Experts of a small language model: 8 layers, 275M tokens.
Below are experts of layer 3 (counted from 0) of a mixture-of-experts language model. Rows are named gate (a neuron's input weights, with its number), up (a neuron's input weights, with its number) and show model dimensions 0-127. Each number is 500 + 40 x the weight over its row's rms, rounded and kept within 0 to 999. Numbers have three digits each.
Before each expert's rows: "mostly gets" lists some tokens that are sent to it at least half of the time. This comes from a sample of Wikipedia text that the model never trained on.

# expert 11
mostly gets: " during", " until", " before", " After", " During", "After"
gate0:485569545480496475451566511468463491476432457475581433522451512459471507530538514505490502519535465491486559458459528465542585491518473515511499560558514587397503546438483510495564481507503462540513539485503508512533520536511563479459508454481545487566436487417502521512466489464456502473502549474540457547473472482506443500513498541490454575494514577499525560598546545602451495480475
up0:522510538401488487480479498503444523470531467529573440474451542485384481525474467518537524491493496488478514487561408492464491538539479485464535500548518533513499513527478615516483530513523535541514490491470521472552581487482440476510486557497498522455485511475534525499557428518467552449589548535546551561499533492523515531526496432594424459522498590495465476489474444478450554449502
gate1:468567449521422545504498518506514584474452489419451524454481500488536512503548501540541569549526414485528475424528500493482486575510526470491476530588468577560487524503489480447480495548500525495509520467527514581438539522472505466457462476568494495573402490445508467484540491563453470521464521478418483539558462538490502528552542523486559496573463530514467519441477521549506474463471
up1:495504477501438523520485458524505597494485487440473491452535501511589440504541498510490527525489445491472499415538536505498464506567498500468523493602467565541555554497425458472497488541478498503565488503477544486466606512594494487458436525499485450593433444535504529467570477530426511539482504476501481576480521591508458550515514538507541477479470558506513505431480461484494510496534

# expert 233
mostly gets: " million", "000", " 200", " billion", " 400", " 500"
gate0:545495445532527550477593475490496559437471571520590444512493489574531594481522528536432459514512503535487512517483501511535509517474478537521460458478423467488447467487515413471519505520501533523561534475487460541521451454584552558530524536541494490564503495505441479514461517485476479519408481496568502571464400561499485505515505464507547505488545444521549495466470481491510486427570
up0:435514515483476482494450527490537420495562447493484505542565422537527554482534502489525578505513499492497446441490554505481497507513475424536496516515519534566581505383421466503505549552508463473477569446472440501493465488478440503467503440474501441534466530431470513478489525502516446504559449517578555503461455452472563528509474549410492493504532471476502490522422546548493449524478
gate1:600472455516530549489499489472555470499452511530531573455496465450563474499476520500484516557504475487476448525572543515521532470501491670522552471494494530449529530529514457518509490505469519464464539556527580515477572542516527495503447535462524489536528571506506497505505450477486530555536503552456472470497564411444517459513525501482559496532454519509500457463464423424548570529482
up1:473489508462468510509521465500526480503496476533491532444477466466554408512489438500553394505510431521542457567527479461515507460472483588519564478526428565520507492510486530519575461497470558495532556501444577566565509451491513462548518589498453557500511494455469494552481495469432530506508489468430430457476536385519503515438486507515444543488458521509494442503484511515453496549460

# expert 172
mostly gets: " \"", " ^{", " (", " $\\", " (\"", " “"
gate0:586478504504506444512566497554584455432504488441520488466513557502531422450490486463563557459490431570537489536498479477491497541544456506517494603512470436539512432513577523523420525530517471436477563461505422486470484457535539549538486534505520528495503530416450499469473513447555544469511468477567523522497479470454511516513454478541501426467466490475513538517541472540476495426484
up0:465498503476574530496596454472446467490553557488457522467482493572481483475513489500431446505550495463429479428509506485497495503477489457486526459477445477517530473450425387455502553491522485486524470504577399465531386548498467407484492587465521494508490517530506503516518516517462492504472485476517434497464490546527542542501461441475511571476580494513567529517498480446542487522460
gate1:549466493516467487589507493509502538492489566547502427511494527525574493455464540527486524579474618408471439507521517552521500491541493482538473476507509502486448502542464494486510494564504426454477482496506472543406487490551452549435489482434484558534508526495553527504487536446492536570443498471505469494506452485537501499519492521473591414546594480542526459510481431530532564461492
up1:511587474489522443491467565475558501455454491498465485541519514415467493563520478499516455453531520544610492539569488560487419576522564478541469517478528532486514492482468478531549492509466517464393544521471493423514503436528551584502576535506478555554530507511483463447451558478495491522508473517471460524454524446416479541475442508453494491409494471487448522518505493488482502480483

# expert 104
mostly gets: " r", " bl", " j", " g", " aud", " cr"
gate0:530481522479525493540512447504554478494597528492465485470447488454466433526508537573506509508489485488477544481546469558454471544549481482396468559478460485481506588477447528515458558535514446547465475469560505514540504465488388455513502476557468502493497472537454538457519486486544503465494486512537523530481529477541498513586558570512443574511561458520585551493554488526501421430524
up0:529515462456501589501440496480513532486503548521456513476529466481538479533447568538482453457512497521519480471512515561472430509510502506454529540494512558527519568559503510563483528564559435561466461514563503468535487446514429516532461442488482446492570479548427531515523518482513479485481478463463483519497594592552518471546534513501546553513591448550551536418524468498473414482543
gate1:488474581493493480512461481557560470444498510422501524404553477479485502542508453481484530439493519488495508470469482511505524477510476574431507421422537435490471540473545443581433515469518557520476496547514477550477521491557497496523508485537508559554609520533566525574533535563513475504451535482501513473462459525527499511529528604492473523504435499454518573555577459487499523494484
up1:495532504526518512552547412563490555492470542551508460505484475451477431549473515455445489509495539548466525467458495495533538516538517492452436502517526536501528529486473480537451463493551492567463457494510442462503513496521474424511414462515547518563464509455520580534540580504494497459514517440499520538376514519463474556484477555501448563465488526504525478521622438542485513566560

# expert 194
mostly gets: " Williams", " Jones", " Johnson", " Racing", " Davis", " Wilson"
gate0:564506437525524478497563453495421454530463469476501514446521513517522487422478508472449495560540495408500464397485495537449464502542506553519533497592420467508509495493513509424548492454510523506488563473557510504496501416449536476575498507499529548458529517574449522456502430461478555494466535514453431448525568499555532437556568536523486517461491508544506479545503516493496454481539
up0:456439469557477485480442507535522437535529584483513536598529504511500489515513454589491514519533582529591490484464579504492542510556451502435485502530540500559430535448511528498513494468472543467511443497491487528427488529555555471511511549482537498514530464511589536600563509548484479463490512523487482469516510511549556531495474541436596461482533458544470524529560504516455456476509
gate1:499409442565471492488535511508444503474517527515520476511488532468588423452493501476566469494499474500525520500429572550485476478505481531491495536497465421550523430513583587463536530476438457570527454520446550547484584478419510471532491475409507546544462536583531532469502505501493522507449490517474485471464487504493539506474490559428491533466494478506459495543444572501552443494539
up1:425493519473454523503495469437525535477548482521481500548507493383543459491484481495558465524459490524496492523451512545514494478487391540510543509515537475499531464496498522452435498501528461548462527530504529576497541491496526467445507475446513456514448566496549463505493508523527451472501414576508607504428431528447450508520440536405484498438565489466526443504478493491579521549553

# expert 58
mostly gets: " reb", " arr", " conc", " ab", " hon", " pr"
gate0:510483481532492513519520468519518531453533510494496478568525471539548499549548500444506541479508484458448535530452514523514455506456525550477461513539522450488529469571508487552451481470561454574506449473462551595482524510585497541528437527507449474535511490530458432558439494501402533594461527519554494628538515549494507484480520534515526484406522497532507570426503429494505478500489
up0:468503518507524474536512483506508529510486498495529524495523558602512486583446431527569501526492510405504498523423526484475537467465458483509502490490552503528484521514489517475517530432552475558476468535443570505591480448541405525515534501466521495548495385498555514522464435453525554496522480542463463491498466518612415500540443437428494449491487487479533527517470481456482527454461
gate1:502516462476506516489544469481517494499459534492548458438501519397413394468512456498573497492544489470504532551527471527521548465465488544481586516502480499514514571513473548485514516519544524481486511464487522525573527449517448522503436451400456519446476461497488451442453449530465510445522560475438483528517484496488425479519529461420605488479570495500470445491449463539428514521489
up1:502477557479504518529491476531587518513561506472488496503519481527571530526510523543521448541497523479437470440514493486525476511546517443400462476471497482500496485591468564440491503424490555532469530474509551401436519501521516509534514564492569445511553574539481550527493500473525473419553445488494511494517580500481488495504510466519447510401544564473548524402580518461505462494512

# expert 207
mostly gets: "rm", "}{", "frac", "math", "\\", "}("
gate0:497540546480528461532511481506489503477463501512462580455475503475501392625486510501543415489485514473442469461479436564489584564551552536493490467486524551490512487470472495497512459510510539526468526510461516477475527446475568524488474472457482492499507493490515521509478478497522539488489575421577560483608449466506512445562570475457481515552519541481469491522540476596423507555475
up0:497492450482554483557499458530494508513435540569546550447481535515554496505453516502523383477506523535452467501461450527501518549444508501509541471482593569550545481500447455474535534465470515504471422489514497527534539558444549492463518468456452480528471452460550555477439465496495445542510532436531495544609417464516550465488557458497457546553531540518491521492514495513452552562511
gate1:514535463414518491501495420566443523488468574539516534514478467499490447513502466495542473462435452474496484499533598549489457476528483589569527591462525567450559551506499471471479490464487497584498532516485487512508506472463503531469488462502566507506488530406535463483543500464516475440467453540521557523534457497417515483476576544566479546472505557458470476577465455533502489540543
up1:532468492533482524473419496471561422515526430385485464433529584509486457487527485556415546468534476485456443451492464476506508564501515468505477489524544485521441512436540489542487582475475567438522547474504508506476471434492520555497449530488465521502525463612459504452475426504479522486516526490551481525489478518505520543540549530550515451472463476500472507446555542420445489537469

# expert 107
mostly gets: " Pts", " classification", "]}", "%", " ?", " —"
gate0:535454506511489522460529567475545426523485487510450520452541498547516464469506489503520465476486439479467511492467497564509481536453463490448473434487536487480533478448437496501535520478509543389492433464501460485643464465497440441448561515538528486502532502507451559491533464530476552470416466533504427526516553551519537508457517470405561567438471525537551459530457524496478483521479
up0:552432455565560561449546441498479490454506489483556557467506481502520526525469611497523490460457462464535474524483462522466491501485477539494516439503514457432539463450517473520545469443493558529516483499542501461543480506453603439497523483471519540510526454484534565574564514504440552443470493489554524432409504459463521558452542501505531464555465479538569521546503490483548440543483
gate1:489442455519501472432541518444401510522519494516468533516460489483448493477543496506510513545547524475490452518496527527470546524468508511480389508455497534485525494555505465523518489484441514450526494452552496481477511542465538472534523440619552530511498435503486542571514530405484466587496548475449457469467466507516500496426546517453463494475443547564534513542458545430527556399529
up1:458519537500481522468483598502484540447452559487522523572488414495454552458535494518472533513515546493545482530488535521471556514486545516494468512527510547503505518452526483540561491597487467488513485574450492479477516501493561557492458442455552516521545474505465531540509410483588478552465433439473527444502496547526528524464460535475542502545462507500475601590547502442542545540429

# expert 173
mostly gets: " would", " could", " without", " cannot", " must", " helped"
gate0:595454550483487534489454466412515496432559459547569548521504489532456542470493577469441497476491544474431540433498500543522532457498476510512565564505538493503518511549525539455539454536511464503514534593462492498526477619473491557568493477546550476525520549498508532542549473496495486456526499432567478505501479535466559502514435539486477518475485507524496463504407516526526449554560
up0:475513512555548469532518518513529502501504552468438411488528521506533457514472518536585456552483496553517487597566434552478516542510492470486456553485475511546471504443512469489492525445474526526544491475502524487498454426496521543530536544458544452484493402485494495550444494535490531511453496606406499464520480478534480501474610492520450515447404464498475554511504537554484519417528
gate1:558424445522520492517503511510475509501513509526527515459489558458556566485534508476507476509471601554536479445553435491457549457523471512555524460485417495556469466463490477560515507519491509551444473528549463526501473460481477473469577544436443482475488475555465477431469513415506483532445500529418515507527493519515470504461450560460495543506521527556399484513458575518520407566476
up1:481506507508497511427520499446517462481519477501464506549469440468458552503528528510509543512543427502553545492437537436527489508433536502473462508517529509510490509508503518430490484488427489468480504533424498467472516531511576529511511434537488541441488442484551472535539583650519523497531525429477485471464524531502509520507498470438518594541506429422611468507518434452511554486518

# expert 219
mostly gets: " across", " could", " leaving", " around", " behind", " tells"
gate0:517533528512534493495495439525438482517495516444550506458519499424475483542390534473454469485427551449498541485501545496433521488558480501475543449490488548499492537489489486502522521554514478509592493463413425443420524476485483454583503447559549529600517502539602539497519423494451556513536485526541500446543516519509529486498546533504453442532504491502527444484580491497473490493472
up0:537537528547511544489534491523526493457496446508459474555462504495526473489587477537528467514574503449446548474470425496476552561526531536530507466599530439437502503514451543560539453504484524514480560529550490526488510459451513545506471516452436571459502439486509544465434481504584460452484475554452488522449598502494531471496459445537532482487534464434587510468490538447488543463453
gate1:497449520444513513581507495563457467567528415547544554489474463500529464516532495528541537406465479545538480454496458521561541519438461475519499480540533512501514502570500486459548505499502520529415390544478522559538451495511459522520532517496532509521509535487493504442407466522512544425509548487566494502505516527530426457489580473466533502508538477456558446396455507527501544539495
up1:467479551472516546519485497498520464524526420559552567427487491461491438546482530485389522496469443466490491480509529503564516549436471466548572574483394455485494491510498510462547533518537537475503459524467541636482486504451448535492476508437520485537465453571492541491475425513476558454497553506523472477523486509519528504503565504463541478490468497521478454416467496537542474454460

# expert 15
mostly gets: " 300", " 400", " 200", " 189", " 90", " 188"
gate0:537441522422452523532534507468497407479459490545517470505458523545543465525507498588428529512438489497520513496538491490508470468565500567531501430400554505527479475498494495518535440521507505538524509449473548436503467537462476528507540397537474426524448513507520499486473603501557458460510485460502456457427478569494511469464466491518469458482545445530538537578408515524530484496492
up0:516478524424442573536507544523482408455453482530521501488476529546526474504556431547441535488460476515481460463541498470557516527557507541524505457527523520498518483519506472524486424529538496545538488421481546463540469560457437492496490442543488435538452559472500530476476566535551568457481476467485467433449444488526488472429537525489459484452515450524530589543437538534596482473507
gate1:564484422506474517492464498490482540544438435497500494495484568498472565506531495501485569515489535359478560494503471535510470483547549527500488523483570551506523555452535492462617479466509566480484536501545516456530454502499500517490507488369431487492499485512473541442467441490525481497484484584485519476498448475505530446585456488561482530569547496540512488500497499451493448561471
up1:493534442443513468500471454498461502495470462494395534552551529461517588448498450466505529464447469460477522487466456528543506466473553524508546551490517563477519517490526428480534510461485531552477562534561561495507470562493466545534431512388480454482483520567573486479481486528517408476511475544483502523491501432507585415572470495580512540525487517446529498496534493511501475551533

# expert 10
mostly gets: " indic", "ordin", "ilit", " gradu", "duc", " associ"
gate0:544396413537465472457464458405535529517453454495433510496480555426503528497496522519422523516533501517566495569496525518567540545503453494419455504457510453461473510553529446535474511437515412467567498465498513511438463503500583500496501521572548454560516521534477501444484513491458481518528490520495459472419444471519544457547508506451518531448479444525514458501523504462494540520547
up0:450445418466422470468494512432506497497439438550473517471467457438485531555515560537550519531504421511450502478492527524527562446501498522493430491419497480467467420525529496504507475498525476437534468553540460470476482514541534520499497578535519507588488501558494482455572460497592533567508493530531490492431431557495502513523488563419458530438473487477532508489503493515470520526582
gate1:530489550525567436512518500454556530455479458519536489469515424498548561467421532493510507457516509539504500527468558502494491566512506456484480502404494580535441515493513549587502499516418478528481500475480528483508448491514466540493420525523550448506516492484556550506429562467473478515453501461411501499489523505452493573487458430482604490539565481519465498535498506497561575518418
up1:520504548502529440494520550474518518494547528507518465520508472532526525482444512518531507420500525511576536479479512503482467501519517483532509542457480575553498587469509508572537495537420418403522547480569501519463488481466529548434480502493511470500526509480524537558404517503528466467528508493468514576486549546417537571504497416486575558437585491505518593479519541510551526482456

# expert 124
mostly gets: " but", " or", " just", " most", " past", " much"
gate0:489565427499460468438436443462512492535514533523439531444484439478489531468551488508422547527523508417521478446464524511421567413424490526558496498500480467447509482441490551462499479518445507559534506524437510534464516469521463504477417502484528565432512503535533577482464491573486496491544475515452492536553489501451496471553512576484463527441518517588501468552534507548470507503461
up0:588492508515481478452444493471508472528537570524458516338473451499527497453566507528533461488506437474482460493534595572500537431432511506567490473549485537496504494454536511476477503533489480607502520486503531522490499497527511586452449518473558506479486510533493583592402525479526471523498489481476479498434519505452489485480508502559439538496513513534501462516551457526473503543488
gate1:463524536405498483480521490526473491499465466441497490525404481518438415532517498502520584469460505511517562451470482470548502650480457548572580516550499552511532424555514492522539531534539449464434511513547450503454456487515559504493522468480460486514488501500487442502494496489539508460485573516491598581493540479515500521501546534489523562492545547507531548449481482492483443489478
up1:440449527487474550489452532493585481495508454521529553512469472519513504392509483521545528564470538547505535496488527480486439503466478464480476561558494509520466511543532478536466552556547459504416558450508466423423506461548591572488638529569496478521519520566487451535502507407468471496543473537523540541502496474520505533538465487523542543513504496472504533433496507548501466519509

# expert 249
mostly gets: " belie", " keep", " learn", " want", " reve", " appear"
gate0:499490488487536623545484518513516466540510490524546539473469462466545497495429476491524528518552506520460509494461478526521572492430502563510520458528542506456514521487538423537493499570452529481510550541538581570486465518509470474484461512567486482502485503426456515490544632457531442512540546476510525473451422502429519537503571507516452533513457538564501466472520480508594546569517
up0:464552498472565546571481446447496438506515482483510543523488422514530478589476504482481522503485486524466510488486450524563523561423472466455461446554547500462521447447508507480520499474516531497538477572478561494541427467501460520567495495516485497551529434550500536436588514463490460442469494577511474454521449519538536566496563587517448588484482478539568500500534468487552537524467
gate1:461529533442464549549469561439430513557540478542516565515499444598520583485516510484618530468508387562481515598500502474511499571456509540481573540479494489519524500468529502540436474500516561498512536470572517485477528475468460466529440510441445513479511484546504478433444460506510487449501521519512535517487538516456541497472501452499486537448549540496531482466486513545554523557531
up1:461509579534494467423518446481534480498519491505486480492518474522517478525458500531521489475492443437491439486528538622434557474564550475538479516484476550396452508522424499498470401521525470478516534517432442513491435452500538529497518535524628558523501523509467513474479474474569517489472501529470525518518470407541470558541501525571519510557455525500563518542473467468509521489518

# expert 50
mostly gets: " public", " design", " Public", " open", " cost", " modern"
gate0:525487490461516517458444557476545511497388493499525501477460539449523473560570467487576509482516483470498540475466463501559478516492526529534575547547535472499530446450500531517498499528523530470493465468510558529546482590553426521495538466501447507503464459450438413525394503461509503444547495458542451448492434588529501459546532469444434421457469540520464521501468513477495516486462
up0:529453518443491444448411498482509479505421509516485503527468570438505437571533496466548464552543491442510469448478502488514494503516458517525595487517457529439476472424472507548520465579552498444485536509507528529526589524518541522533530510527544430495432472473466518587498520508464471475461531478498508426519471569498553461548454554508394520457510553504494461518486543440479530476524
gate1:473466482475466483548433446512537460606570566501473518466497520517542478517506565496485539455528519495506480471569484583551500589563490465402540456453468502466537541525480473458503515453483476526440553502474506484466518528468433547462519453499545510432581524519495562501519477489494506419476545516509507526448517514466543468479484493531501582488603511511468542397513444528514505483502
up1:502474507466474488510457478474498506572470514466508486489503526534491414473514448455551503507570516446443430517547480575536528544515509516425539467488443542485499525571519428474565550553484452546418511507508611562433470446523482511467497465501529477472530474472505521521543543469501468470493441621509440551483509532497561439423477499522486519484553478476506515403460488519517500526509

# expert 77
mostly gets: " along", " near", " across", " northern", " throughout", " eastern"
gate0:443458549530527420454508519492470497484471487467502553494474506448476493550498546550568556497550498454569533564532479441566536474488527540523497443494571526467474411459529569589555441493410502431458539547472477468421458482499505579489547552480469485502457532440495504527553571494513526529471524458517481516497475456458500461517473535466474486493507506429494559487447466475526564534521
up0:498524530530529496508541483558498537500477472499491519496439469525481499584496495481530545552488496475517498451513416434576576544484552524537507511552522532399531489506557468541507473486480520461480594549521481417483489520503491543486521454475541440548494604460511471551488521545447483486462463460550550549483438516443442454561421521450440517492539546507556551541509508571487459471512
gate1:499487472514508508488529458510467480517527572537479582512525478547484520468576573473497415406517527488474484491455559521471395513536476409484553578502469433500509488475510492498507553505559515548504405503501473516438518557502414517546466462549495498534575535511487511501496488549466463536506505494500450481485465551489491416535509536516427513467541521513485552487484456436420453468433
up1:562519422580558456426512478517504501495496551500525535412518468542541565528470512510469437398537540472505497579438496605492505483520481452494476505530521495477519554500458507518536506439492506555470519533515458526517477510530464520533425475573489569518475550468522442547517454484500495458514466527500463545529538514462389464542420476499449517504524474530552468557493449474493434470508

# expert 106
mostly gets: " E", " co", " ref", "Se", " T", " N"
gate0:509428444523516488484482497486502521524443483498494558511451511424522472498465559537485498478503490563432473441500457444533503521477533466412502521501568492517482500547565508483490478547482506495535483544502450511464521485491485529521509423557526489487474497567504563476461469462505479551410553493456476533367478436525519480487612573464536477456485556507560415459522557469540500502432
up0:468512517510508448534524510482489465488482518468523523494500532547504486531551481418495454536455493488565573470494564569503541469503454420559484535562412490427578453436471464545495517506462491472493530513498469443422517515475462550491528489472479543529496480528538477488487429555559513454588437537486540408576450500462472485550457531514475478535457471466496571546505471555510534423491
gate1:532486508540508423444490517445448395466516450560462511500439475614495466506502535508487528578558449530494504470488527552487460512455449453520459452504513468477480526479512428516445502483435575461532503547472530520532469534490471408563557569511551505476560462557490456487553535483552493460456501545503475515517570430432503457519494544548536448495512535501520506488502500476441503447485
up1:483496420482511512472561453548423563499534546561523496532496510551560558472458542516495447517456457488532520512464595554513482524484500537510500522486550539586553493574553452556530408457484484536469502486494464471529545560489477407439468471456511455536458486455463565568561463550464475506474478509467505565492524559501536508449539467496527488481484470507517471460499485519476552546585

# expert 230
mostly gets: " near", " northern", " throughout", " South", " within", " across"
gate0:464569528450463531523507571464466467491523465539425464560508431469533491554393483523511489564475454495433474460535522521569503549457516494512585535459551497482546482514502470524514507537521489484490475560519510446494500532557475452498512485452502491519557534510509552448479588470487525500552493547460532501474542543510421483474526506442599493506440485530437499587502524532522470598554
up0:508504505433505539461493507440477454451548449496514471555533449520546436541452470466474522563469510417505544505509534546546519551423552528548526562571516510470544515513479456536506526563539549481469453467503464464527543461546486470515491454435522528519536471490509490525518539484501513476463435535421586540520517529561415501484464545492601482498429451478457505580508567475481501553514
gate1:463499476557551501520504421470585542472588591464542505523549464502473531539532469499611549485435496514497453517493511483466542507505544549487490528572431523479465536500531550513465468530528505568480506521513471438501505512525436459539546584460474500489517557512532452448503520526426532541543518496526475455546509495495533460572470442499504499504609525506453540490551457474542567473456
up1:500544524543570568512519503470560495542478505600491483557508561444440509469449484495492486553498483470454556586435450475547515357471468552524510485418437514482488511502465498541492511465507513514461503527480485426489475570488484474466529506575489447526487502519493587492490554486458466533513533514494576504479471517532451526481497440494542530532403448521515497428488514502477459547533

# expert 169
mostly gets: " &", " and", " including", " spent", " von", ".,"
gate0:506508482447562550548502466500525485554475465490558490514537496496534444486515491485529432503495480536494496442505557483466553519466493528475500485508531493414515535403475467450445536490415528434495522517480556494488431555483512499489403513457510533604539530461516527537569446514550431510450494447492420457552473456461523493463475547459480475450510543404524453481483494523415538534535
up0:529549510402548540469521536478561458453459460487551454506495486505478459514552494464560478471420477525501498585482517394482436546479492472403539496593553474474482558480487509522464540556466496464501468513605504490547484513461447445552511550467489491581469528534461461520559494535549490478489419509503486496534429467479504502463496504489506481413512521488547538498528511508542550538528
gate1:491469492432507499487442540508479490537483567513542482459454440502507504526501478405487515538514506463521548427477501455444540442462485615509508439581495487418495516442531494468420473505495502570464527540469535471541470499467482499542463467518499475487460582569512487481614504509561502488525434489503515518513467566439521518532494478500398462465493529505566414495491448485517534474507
up1:472496574471485545491511595511489491508505544489496467475471481514442490475380515478513445522482428504444484442536472480444426484467505462510508506545534526444506484463466408457458530502591493462510505549421495441532517463509461499470574505537542520438473506552496452483490501503492479514473495555440517502565430476481392557526529473533471505404525474477528512444441470441537516513516

# expert 28
mostly gets: " JPL", " Racing", " Survey", " Democrats", " Movement", " Arena"
gate0:532461469587537569498529510450376470533488482457440435456533462447431472542441480533528502468435431526479418524536510513507529601484558515483492463470524524470504535406510481584483529470512535512553519455473528493534518469490508451462488488503477483485489496500533518500453506450469538444549488449502503553514461450466494482461525490451542507496492454489433412550523543566563469488493
up0:500472487567540535548557482433454516485521497455442474510534447410440518559493514594550595447475458492467440485536494524449480535430515504516578480482493567515515469442532482545466509522515504531567567431453529461470500499485493481518514469503457472532439443494535524498442504435526499486576494525486542557534418514488538453446532475428438477479470463473489497547502531546556502505466
gate1:527550566468535524498490419596455483525463471509475481512544529498493562511484473460529514546465481450448545531468422432537561466543522602504534536584504586478581557537513559460527461446517540507520525619563469488472466481503533526505511466444495529526538512481457464517502510430566485482582530519478487523519542462461464526488557469499491520519469509483441537479563489509517489496503
up1:525506496506545515543519436563477468427477513452511510535582561516539562551520549493491521591513479493509572578478485452560489440517520531491518511519499519399511535550494575490532496516516399521455506577503524481407498484505463512471532471490485474532484435502407527488473577473538481539545536526478440553508496427507458450478572445442465472562496506530505505527508511491475483467539